{"n_layer": 13, "groups_per_token": 1, "optimizer": "adamw", "seq_len": 1024, "steps": 7752, "dataset": "wikipedia_en"}
Below are experts of layer 5 (counted from 0) of a mixture-of-experts language model. Rows are named up (a neuron's input weights, with its number) and show model dimensions 0-127. Each number is 128 + 32 x the weight over its row's rms, rounded and kept within 0 to 255. Numbers have three digits each.
Before each expert's rows: "comes after" lists some tokens at least twice as common just before its tokens as in all text. This comes from a sample of Wikipedia text that the model never trained on. Tokens count by the router's weight.

# expert 130
comes after: " of", " in", " for", " as", " on", " to"
up0:142070116088146077144176167165142133113160080187158161108091054101090129180120138116138127109126087102092163082156170106138118080188135145162108103105137066122094154150147129120176088138108170067073132142115127174133138123179134107164164115139129151145182116154178073127118048114167127157087073086110099137103142093127150099185096106161101091140153102114217138108070125156117118235196
up1:102145107112110146102108160172133130142142143124083133163182117054138106123143083134110164199073254089112133066086097083094161134099156125145120180091106227148152139106160144078209117120086106097134118149130140216136077110130095141139107093089102155152076089091107142088114187128140104089153142068096136142093103149132075139170189158036179146134138133155170105089157114098141107138151
up2:113067143130124129160106090118117108163118107140119180141161078154206116094170182153103105122142148092119167089126126101075157126111115122080113119153122061132105126145116157131099093111104099158194087136097068186143137062089163135066147135118099151123124118089155130126134116078150103181086039166136157067104115176153113086114143156132139151131144174085064079113118120107132099105136
up3:113105108175158069167140134136176119121092138162125078101122090132158079175203122132100093129148122098117055105191064137171120108156117115170102125054119186110128227161163105140120102140132168136150122070133161121122152100136089146106107151127166132150081126113145143054089050155134164102167112163148096119116100078127147123137111123183149137061092130098066161197108173147189142126124

# expert 129
comes after: " of", " \"", ":", " and", " The", " as"
up0:146111151176136056179152124142122071098143127162213105057101097109131184101131124145108120098127143133048174152160170089123155132158115152151067164135162139167151208134142087167117115122107142119163117120119158117163118120131053107103132118167155142162121134154110116089144049142097102123114119164082085120149095145074156058118090089098067061113124110118092171114057138119124087101110
up1:088118096125074102128182100143108197079198091119115148100105100174145115145084083121122168193106109101044138122122143165091111135102150150117127092151189207082142205147118118175132073179160169145148167130126121118171165119113098068115111147169118163128091105162084121113131102131052107128139105094099098150129112183106192151158105132125137169084072091186100101127104156141151077099166
up2:141171163129082139146125166109123137126106167116102098139172113109149156087130175157160084127163135083102113165163116049129117099174097112131157117164141118126151156170128102092138100102114203145174050151133134109101171133127198138197155128112173089161133135131090136142107159102138183149132059127127081120128095164104133101093117125124159147126127158115117133081173105198102158168143
up3:102095135173136140118123113166148103171086148141092069107127105131115064147125121148124100155112114185052183113104135134131130144124073103097121142130123140159117153124152149090129140122156132126088127147144088153136100117099169129168097074122202182105226104156165109099170046086097171175120129158144137168125135213087093098126101111100073162084107119121131168154101153109111126085143

# expert 140
comes after: " ", " de", " (", " con", "en", " un"
up0:158161112114114059087140147118148119147073114113147135114063149177133156099122163078123155127139084109052092111134161084083115166117180114158153132172128106113151152126109173196112189176164143134102187120094185088140144137068070174183105112164108135078137142182172036127153142092097101132125087164163131126182203090073093097124126158150124119159126181072083103050148191101130071146105
up1:119114173137123172102107135158120152192086160175130125097170170156164108175127173169089095071131128167142146123162165126111102098090165116080135130185098133140122126149131088183130125104153159122158098127170177128111115189093163202134113175178124066127114094153092202083159099133137109136189126130105136126162130126103098145131152129091121131111043105071088186107141209149106163104173
up2:121122123202115149140083124113135158086095093167099139123129154132105152063089138112126174142083150155068120126095144156105158160149130053093146109131127158152110151195167048110129130117144161105141147160059131155151111092128130140145161171100107117139120128177136106162122132129125164138167165113143108134083169155172157107128144120100132074090080167130054132083150111156157148084124
up3:150100126110134100171132150162142160170130117087091121099137156128128131124183090089143154132066148087117145118110143138087181122103063079133172110137087133104175152087080113113050098094099097101169165135151115092120061045154098079114117138128102140087122174115130036129111129215125103139177102201062143142143082116136179131209134097078165132167143097149127111180238145171115083116119

# expert 101
comes after: "s", "–", " his", "y", "es", "ist"
up0:176133163151051171108145113158156141128158135128140105192112113108160115127096150092142163124185157096109152174127107131153154110112126152171184155200156078109054123117152169132127140118132100172115117134139110149167149153108067096135099162061120133104136083074140174146112182124109131136146131087171121105131145183142147106164121147111234172130150136120185098032144128141128152152120
up1:142138082114102104119090089107142046138110142094133165112126119122092115067037137108153130156104206203099128132172109133134102192162131122113165146127188161100113218122091183093127062153148158101107130150159175172144108144195109149189085118081110104182150193144101139107100139126158152121120138106131188136171057097070167172118136137119110157120095090146163104166123145113123100145117
up2:148110098203189100116146082072055079150116153105124221111113110114162181121093133105148089088170113036055105075160058145119112165184174166131165168119146152137090164095121168157145136177074117145134141112112155083155076112118135115185147128108118107141102180188126119153137099150120173181076093130138110167155129136101093150144168192133169137114147138077116113097114102165139156088120
up3:120171186119162103114107108097159126139096135165158168157137186138209115084154136182078131161168147118146140171159088109132140111093098170172050146142127184149163137128185168117117119072121125154173154102140153135161109135130106096104115147158105101106108139101177164074159082026117138155107130138097123073084146153149110101165069108150128151099189104109096103102114124133103141173089

# expert 120
comes after: " (", " \"", "-", "===", ":", "|"
up0:074057137128130127166098118099119164143147126125118118055068135134124135153134128147202102108188127138123122095122183169127104125084164110086147107166145119159106107129112142125093174059128118066081134156122158056167097130103167169082103089158083093125132178130135094182159123094114092179134135152158130155183145155116105173100164161148163080105104104169121120083224127094101111116128
up1:076103109107127116100132087133149092129073110111101142139111115118117133147130140132147173182106136090125109157131109170185105175105174095181149180105086077135083140143126130110120149117111127156121149098165066142159107193149130143156164111165112120085136142132071152165105130080160137128147143132117136092115134086118162103179120197132172106166113166077106124131110144110127068127112
up2:129156110129097101168097155092124099139173120085165121109115081126153176081141070132138120110128153100117129097118108113122140115092102071170156120118147072162072120185163069179084089121118100079143211149132173150087123094161133153142224072118100136129151136181147139110043125089095115119089135125083154100078114192089127089104121088148134177123077107095156138111158133145087126173139
up3:098092119177092186194093096112130100133131097163109106106152073095163076173170047136168097132145188078095104083159142125130099177120124179085072149131093113105094172121165106160119128117098146119109163141149124137068150167145123161185129178211127168137129167129143126138098077075123087089119091144085155133124118089112159160175104122117144061127111137073129112154189135182161069100127

# expert 96
comes after: ".", "ed", "s", " released", " one", "ing"
up0:139137101119152111171114208168153090135056151132101143124119077163090144182153098147132107123150195163112141103157111138146200111115178099135144135152149092087100153188151102143101132126114211111110109124165134132170144090108150114165095137171092108156131099111130095114094079115101144084153162111153112189148103097098107081094117112161180130133111163194153181153102106174121147125128
up1:044141089117093101109069115145154161088154110179101116129137130163133127173177191178086175128105152158094123146084182099137147148163132131106148150143176142062135168104130149109146154140148131149162111125109140109127196056106119137142048173091119172117113112124089161085129148119070144113117106106151107090131122135150189098156078068145137148128147105161100088118064151176116100106149
up2:113152079095136129151122106096084150174138141142091158111119062112066161133115174137108172148109119170096129129102122142161165113153141133119187176141127147135000151126130147151105136089152114121129102114061150147151120097156158163116110169137107164138156132197105153134112154177117145104138142166132133144126113135088097076121100110149079135073159058096139129109035138113161158129163
up3:103131144100099084126131108114149104095100093147170143136136132111110151107166148136079135136150057097196115154127155181121114139134124134058163157146083149116136200182149146140165101092105126123158111151118122120117100149156141142091184176076100131085130114164139149125155149084157112178150140085170123139109104119131144085162134135160098158137137141159097122106109129143095133126130

# expert 131
comes after: " ", " con", "ul", " de", "l", " re"
up0:168125147145155146111227135189151148144117119156106171147075127149068125125175109090131180126130161133132095181097127173138179140109155140077113180088135111095119105163116078120088171118114110098165108120090094114107122072096087072158191095156127128092120118156165116145124205132162114145098119140133210177146192188154130133156083186124132151141173051148069157113149139117173075116100
up1:109121108147059127161077131202156106102094116167137144043117057139112146169112145124133129128102147137094052155142193104143102114118104097130128118151082157076104138161140126096162078113139093121110129111180067102151129128095137139132133178100137131100214134096125135129162107144111180164105121090127086144170079167141128151084145138110058081116141142134144123169093119104133114170138
up2:138112114163145111115128098050155166134162195166148118141137037158073189108090150078151119123156101091089147119171134129089095089148095118103114125125159108116112143148217110139102115174101153076138081091085125191169121138115055105196180109128092114141135153160164157086126141075108167132130094119124126116101176073064143153142112105151099112111148116143117120197148116096119086144142
up3:141156150127106054141152109170110153184101089165142176151110100199143125142168120163140063102126091145128179141161107091173071160140171095166124103175139100127097096143159148089145116134126175132127106106182162130098086109159160152127141106133121163095172156095127096126179164095157179109069141102101102064098148157178103115121106155183097111175169110128131086096118099116084070116127

# expert 30
comes after: " |", ";", "0", "6", "5", "4"
up0:081153150126150095150094136153105094171099141151115143131129128131133081107133100092084123096130122085171098080075121121168115137156097130136153115122116127192172135167153179109144049071101128118115117070069097086139097066123128113082096194131142157140180158101174146131135074116175103165094084145115104070122193151167135193102097175083093085155142106094154205149115098105114091149125
up1:132157094168107159131072178132161128119138122118126113180152100096140147118065106142166152104107068177162098102117100086089114123098134101156104140174110125079138071120119099139137120100150162137088130114082129158105105163142149192169095142107147183162109126136115118102062087095116071145132133163088087130109196106131117164098114121125184067171091107147132200159156114201128170026158
up2:132112141129112070169133133139097097176128142134104117109134119098123094053068114103109131173144179132115098108068101145125121156152111138100190116075123109163157165198136190125102095130140136143103182177101199127120126072163082119141097131114162185143154199129121174119176106166129124124122104092085081105223149138145132121130108139116115133113099174083166089155112123085158104134119
up3:070051119125104188140120103106097104094149047113164082108112137084141110085136145109136115131123108091093141128117178144152112092099098128113085137129150164132127131174118119145170076137101136093073113154117138120147082105117096054134054143100105108099172120167153109102160115109124116140126147161149124116134070149118059142124070127059190132144098076112155162108102106102118139111139

# expert 5
comes after: " |", " ft", ";", " mm", "5", ":"
up0:131168120173112079131112084126187130128151111114162096143084159123117125085107191110099136221089155196122119143106143068151154071166136169125161159120205175154101165074123143148115160149114074153152130184104124125156087147136121140102145200197123152162141133124080171130190142155131118122177095073058129159147103104153150093150132115167172107093150180201115185063129144110147117178122
up1:125086148151106180162080152139119110150086066122141102158158161113127104123122087119120109079122131164153111107186107130078164145118121094150217131150088103103178115114127158111108185133126137121102106099195134074124178066180112141111103137100088127077150163154136099102109107139132157095085108153057137113101180167148155126140154153095148119111096133138127133112186133160107141088100
up2:137166184158084116080088152120088149152151138151092146151147073132132143152132139058124178165088100129136129105087151112104158100177184185125158106154126189081121143103097154092123141138133151145165103195087127175112145088190121142109094198075122117132058106131141107105141152128113101078165111094152154099155138109147180148122118140119130151143145176190131090141134132147109172158151
up3:092113149140090135058150177145094126159115136166125160139131148108156162151152176124124066135152162109069147157100084138183157178088179172125183100149126115109091085090107131142115103048133088157097139122185161183146148068122122126127119104188138126098180178160156150147135132103106125117169077102177108143157142130156099156143116159102178178229082127086137061112140084147142153120098

# expert 27
comes after: ".", "\n", "==", "===", ".\"", ")."
up0:155107133192169122079127175139094098135103120121153172096089127116144128209052120075123149094186113149184150150065092194137122116134165085162130135152166132135140097177136105124183021145111125136130097110105159168126172141139084151094133195107106134117150152117076087185155134158119093173150076182085079064122176179126100086138134114122171119158178114131164116139137176156072168126086
up1:129154124133122087121126139189135151127129034125149157131189164093143126128120156183149132180140084088165139112169062179153138174123161128138107115123128125159151110144145119137116111133119114189115132151134144126109082137130134124130108169144125129079150167138130152131154158156109106121099174220152148147138169085106175156157143103173121052145091128133070190143142144138092079109162
up2:149095150132149100164107113134063116125105178162146168129124137134170113132083124184136165116140147077144158105103082099135146165125108116124139092107089123178126198078207141135165125145175121124163064164154131118131111125145131136118078125189133144055148117112142108145123123105164109132172179081064105129100158173105089079144114158084173136126127154102148118119119079134125105118138
up3:075040110085081126064166116111087115112141144098098112132152131140141118192092127056135141160105046175122134111138097144067173083151169113151084122142150113136160141124133108141186096211176104130111105129078177072131124193126149170149138119073120133182145163132086171165179133157081123134162148126169081107176135120087132125105145171105148138139125120203164100194083126082085133135185

# expert 0
comes after: " |", " population", " average", "%", " age", " size"
up0:098152139165121178154126098154078079136167141084112167114059160155171159089182141127143127159156134094126073136100121115138125154095154142121074124134090136104137085111146171109162106167092100109153100098118143178122155134151153151077185098157089199125143116153128127114124132132129082121137124115135171136203080124087145154123141120110129177119180150083098158135161125089148117091090
up1:152116198090112072146138133159152140148092109156094140138139104152145107129167122142112144135146177079126126161115171130159074144188104129169148104135078166116110132173089136096125162099178141155124125132105121118130143109070107193176105104126164138095185166154115105131080106129159147157116092147142112168127113151048124188131059134182140166134078133125142091125206116151089118183207
up2:191142196155141103154166140138179173126145109144075102174125132144155130148057069121123125122122085100132059091117133091122150096048136130106102119100162099108155128088144130071133167099145101174147125096141113129127142118165159161129133085099116129116112174131184150110125102114190185145137113120169172067112189121155209106157155116103105128092134117064075080139143111107174165113101
up3:108110122189092148096154096120186163178064144130161150203187112111129124128153081157142162144139115149109141179151158106086146109114080050224164061172104142156095121147031109160117131127143129133137144114083120065131174139122114188127138082165119084121179145156132116109058094140119158154038141137111084141136117150075108179126099139160114089113090137156130086078214070080103113156183

# expert 139
comes after: " ", " \"", " (", " the", " a", "\""
up0:146067112125112117170118164106123185098083138090158207161119137136073178121154135102106164137129044137156142048138125092107121089148082129128076139142161137090126131165126137176107106098107083131072133121152092123203128089172141116100113143064090165086142124072098150149120191138140115121106126151107134139130125083127133135167151168082169123133087085149122122100147122126150184130123
up1:155185144170175097138129184126118091155103216191133138162101109151103183071094134158163098122156102170139147131119140082104131101107143146191144080096164130120184152211121146099126143067125179138139114130116106139139151119143133151136134133138198121136122181132101114143101053148134148113098113161189126179148140096156137151024091100128099140164184129064107111087155106080152151110136
up2:109154136135105139106115085084166141116129176214166144065153150133141122129116152087119146115106080168094151143147133181076127112111119110107155136156142192052131148173121111113103141046164102186108137163153126156106157127129111110122167099130073139150109101159110135155059106119119152112147121153155141131107146142139171079135113170101128127116132106189073066123099079091114147144127
up3:151151126138155134132129119140157182146089130093106169120138178153095201100122147148096144139167163071130165075145155124193169178130132077136154096175149114131152099119129194081128109160099157107121151130163106161139079130150130131101125125160116129071120122169157097117168080084162148130101210088089200175117157139090134144091125131086105161114158153072143094070138099169083145128100

# expert 11
comes after: " |", ";", "|", " /", ":", " ft"
up0:097116130185173045156090157172118118159131157145104084034131157112084082093063085135111136137102190170048149116110138126128090065176128114151131117143125135094111104102168161113087112167112122123151159082170125165126136125129197109100136144114070120141152107163147156100112057146121193164116136178090147114182094124072164125161149133092134141142139126096132109100099105143164011112124
up1:114136105038097131157118135085098144115127143110110157096153091167102119167097157145102122187078149167102187108164125074082102101178135109157097092065089182105099146062113093184110112123207172170126129164111142131137171096091208109135126085125110116180114135145142122128076119087140149134106204164161167147167132098154136127078167105135138084108068113103142097113113100078131105065114
up2:136103177172121061135139156151108148118115080093140191099130184138085083160103104141220131172099177072137110147160127124158111111144110077149110137136199141090139116156121155151166105156135143061203117024119062142146115148175054180196087086185149143154120131111119098135135107121146173104074162144171124107132131144191077082085160147135130099142122133137149136139118122108205110098107
up3:137134130062118127105104131157109074140142161226152129145158097140160205119138102161156150144108176088115094150107141114101013123070160162129081121173152174090135187126131217184144078120076150133146148176061172157148129151108104155138123141120150153117104128128108112111131093126111132097071144142077119117149089151128092180093156149143151160122117151156121100129099156093114095126103

# expert 35
comes after: " |", " to", "sum", ";", " last", "|"
up0:123164201124081115163154102132134104149109109161153124188139145127102095173129120152168101176142183121206133111123104120150144105131157139160182095169157145082120100134088091115139078111132186088152143128126133185174140112122145131155203103182130148121128089113099117126146116112124134136131181111111116150101152129098103088145086204059114117148140092184149075142153112117129109153103
up1:066158129160177159129079074124125077181187172142097090115040109157198151162157145151157168108096144103106124092135152123065097094160130134093145131208123117095084114126080113138148084170108100105110148090132121142112169134124140114078123094126077159169090123128111108109107139098145063081160136095138128138174114170096146128133154160177117156122093112151127099068171147157106086162161
up2:167167175132184131107126095103106112165104100095123165068075163126114141116097151071131153132127119001158075082112110115125103141104142087118134137209084050144131107176128180219223179143157118151114131135132125152104140066158118186166119106166114114120130096133128117182114148120129123172108084175189080106099163131144149128091194115091019102128123133106116082097099079134102124167121
up3:169021137096133133157162135196107073129162120137109070122166117110131116133082172134119092201156181084100101122060100182117180104188169083126169144094140103143097182131141092090114109134087109086171163151172154109160144138131090157134180170141101093157109151085167208099115131148119086139181180100142160121184127147096217188105168105158141167084130104136118128144107180140129129097114

# expert 42
comes after: " ", "2", " re", " war", "1", " War"
up0:104101177095077159121143140104157086110206113129116131193168153164142095088144115157122146048178126129112150142119129141112123123114116081099137080154105059078154182106155181154126108136141129161116157112138114110096140120103102173165151121117216139101119128157148166153199122146130138176103157139124083124108120125171079159137102127172147193109159163058173136146111108136093124131128
up1:074099193176151125128110158115102162096093166119124155147133113096118146130088123128108121131169077153143164142049109161154113131107075079135140132168130182141144175118046074048120090128084100179103109098123125140156093109146101108133105074110123077120106125137107064138077091180108143148074075136111193065106184122107116134130143188084136138111088098104124090108177166156097154129131
up2:123169136161138110138184103128120120128180121100153170135115171116126145111116092093160127122171099090183098134118110126117108107138179168159133090104155097096127145086097089092150144093128037095121153165164185146128148126181094122134179118127092147158167152123135086124142132132126102184154117092180123172170124180115157114146100087124176156156066143145115099115139114181095135184094
up3:088201183159169153136152104146196122105169058113138101099175153168139102108127086158152119145100138148102152167067100113136168134146125164146176165111117084121154073124087148108109157115134147121091178171112176116101164130146122134131135174134127084131105138184110133110124159120189119102153136141088127136080136136125139100154110117084114169151129099146153091115118065111104135096162

# expert 137
comes after: " ", " \"", " (", " To", "″", " gold"
up0:110105154095190138113100162161140169067104089157175173089101135125121070149093110077101090101116080128170086156086108137121157078127065118132123142180090147125176193125146116086175089114128109167150115176139103152093126146121114116127155105142113137184133127108149161136088101123132113114211128166097110119108100152128140117071120163150175123081096153110148159117048165163105138129126
up1:149152103159155155120159165129100171178172102175127156167080116078091156125138108127103100138114034125105142155093123147121083092128147196088193116179100126125146174131111146122218142103134143093075103113095152086128158060071068193159183138118150114152216149091101068149101106137146115125182147107091129132071143148135179102103106143111163127138127100126142172168131134179104106107144
up2:139178149153096117081146120144115164154071078092178148150072174153144099123129088152168134142106117078185127164101142136095189151126094182123098060155153060131155167130084169081099145137097093143112101118169145097084135107155113127148156167184114144106112154094215102145149154146088056126071086143068154105161105171133118141097080141156132105096103174125150139134175173117116155122110
up3:093213134151135106073160082138137121065134115129108100119122090206130105178142105154141153147137163128146065108100086078114122138100108081189064166135168149096118158115117144084110151156143099127104100106166103127118146143111182122150147119128123141154165163081076074126155143142103152115091134152184132099163158152136102150115147104145117139124121156164124114156059141088089162154107

# expert 103
comes after: ",", ".", "ing", "ed", " announced", " that"
up0:127147179125082110157139103108118154168193148143189171112134135149118157092136114109071158080169161112146089211113144132121099142130116187160132118141186198115142116118098103124149135100133157102112151160152155106093101142072161128107101103102158134097124112121094095154155096129190087133074108126159123115169125129121126111147085179102066128114134177144149156131177141112125124136106
up1:182142131098128092173093124127142064182146143128097078135124170166124170159063125114042128140150109141088136140107139064116163075125189074146096118121118149153143058106146167167070086158118146110121078112149129115113103117145137159130168126124156140124099145081126081133097140184110117093153166150101107024118143144119088142137144134200144101181122157125162187142132153091138080159126
up2:107139153142151116101129117133148143139128171153135123157082197151153062138137128192184209159087093175157145098126161163130108142124152100092168144137135179113080128177119114027098152139086085092124192118082145136100175135119137138117104108177124116123142161139120079125120117165130054122090155148171161061120146205133154167132118157141091132096100144122081140105140105150094115145123
up3:221115130122137137104134158140188132090123059139168152105141117143128131080138101104134149132188158104160157105130104162156132128134089135072175128163077049161144162157151119095093117106165126110166136109101154169047094155127078063156105138129140138163149133148154205104151128075097110157137029140150160224116101186100133163160126101076119104086141125100145091153151113138117135128076

# expert 108
comes after: "ed", "s", " to", " who", " he", "ing"
up0:101168169143139158150092120125127118201133163193149108154078123102085081147142121156141113128096115123127112134167090131189098092092157102066155162101134075063100151121131120088129141135114120129148173125104126139117109133107108145106167138162115117100129117090122146150174112122094119113131124145117095136118114138139215091137180104116141141110110082134171133136087075138081090146039
up1:141177119143102139124133127125169116142108081171142113127166076111135139195066151099133102129154136109126141196134087115094127091163207112122181114150127070100145145147111062173133135076138133135194087142096079139111106174080149143063138121119132127126090157107134113180158117127163099108175120074121147107115158165129120164156164112138156162144118134125083117162127074144091142131139
up2:146070149176066146138146146125107071150129152109107089181111111134151060135106122127132131121131142036132130133133094111154196145190055129159188188185091090145059092128149160118135101171065126113096168111142159145119060144069099123150137095119127152109102117100089148150121095133108159097129125117135115141107127165175141156076137108131137092145147113167103047146158091120135096165087
up3:148137102117114088143165193148112120151106093133118188099137125105097116125130110139148133133102161123145089084108101115154117132076122134149111106105169142075109117141168045121104104152134121143209167148060103132129122109105132153095149091144096101142120107113038142131168155077097150090166109099129088167102148142092105157102143072125123107069093186097088139093130072198141130113183

# expert 4
comes after: " |", "4", "3", "6", "′", "8"
up0:079072145131071138142150125081223154141174128104146102105133128142088088143163170156128136143101132143047126117170111165157118091131132127147112101106162121118188146134158125126090122124140150173152140173110114151133096197155129097194116113133152126123162195159135103184159040107089133114106164123098057159151133123076129095154115045099140129105067103067122128111150112091139078064093
up1:141153120116117144151072092147087129124166077135162102127152071153151143108174116134134154103148166144096121175144088131078127163140085101080143109060113152098136133148077118102071124155187172108104076172132130144137137148094119062062085138142164126116175134123188098142149103083148145109100123084125160181131115114180106123123161136126099122065108149197152177133129138110103174127162
up2:123182124142115141176116137078139133137155117137130175175086125129156171123158111136104112143168082135147158133105070078156101155135136072181116114129130141126090040100102114158173099085087099155146133110121125129136139123149113099127170107144152196094143149084163123156123105073163122175111168188127172145114186107096083178178072079115162168185110101153139140140160113106140121132116
up3:120149111170140136142110167157132124134179143090102149140062123142169127140158143130168165139112094135035137094045143065132148073094152152118134086111064126132129095065212139092051094128152127098118082113196147103140169131151148116188105064173185171100153175093124066103102108139149181139076113141107096113125206138088152164167127124127176169137108142154099090111138119130106123135090

# expert 65
comes after: "2", " the", " High", " State", " a", " National"
up0:120099162153152112179070112137096098135192097116158112091157092115120058121159107120103062136119174135149130123101107125143094135093110081138086148140132141098074171143131111121126063143104078151205120156130126118152108134166115134108198124135118140172152096199108162123107126146118065118079153073089046124094078136121153089154159151180133143103102131118123161138127124144125126143103
up1:135138097110162054130112088068116130089172103135110133141104153140162077161161147158110143106143120129116105117030154156189085095154137187116105104125151208113207137112153095110129135101169147181117111178104171209149117136161139192102080165128169190170120134129134110111095175140115091102166144147070128111160132133156095145173184128140148171057099139114178122111166092152178137129130
up2:143177125162097086139194122082125174176103155107167046117118159151194119162105133117123158134096173191133092105152161056089174131104082107176156135161150154098195146163121144076123075086190173168165122068106144144117115140143143152164066183117168106101100090140129133068039106108152118132083132141099162128149152123128112134133158133133105160124100185120135142109155132122136124137127
up3:125125094115168199152086160158105111088115150092147142113134123056143155144121084152105083075172117114137113119149092177089139129104121115083133120181132097125157115102167118110094099151160151134137143116076178129133095090091118088134152096111148126135111141163107178139138107130144126113096135190096156126125073122084115132126112196124151100058129104121121219128119095115141157142168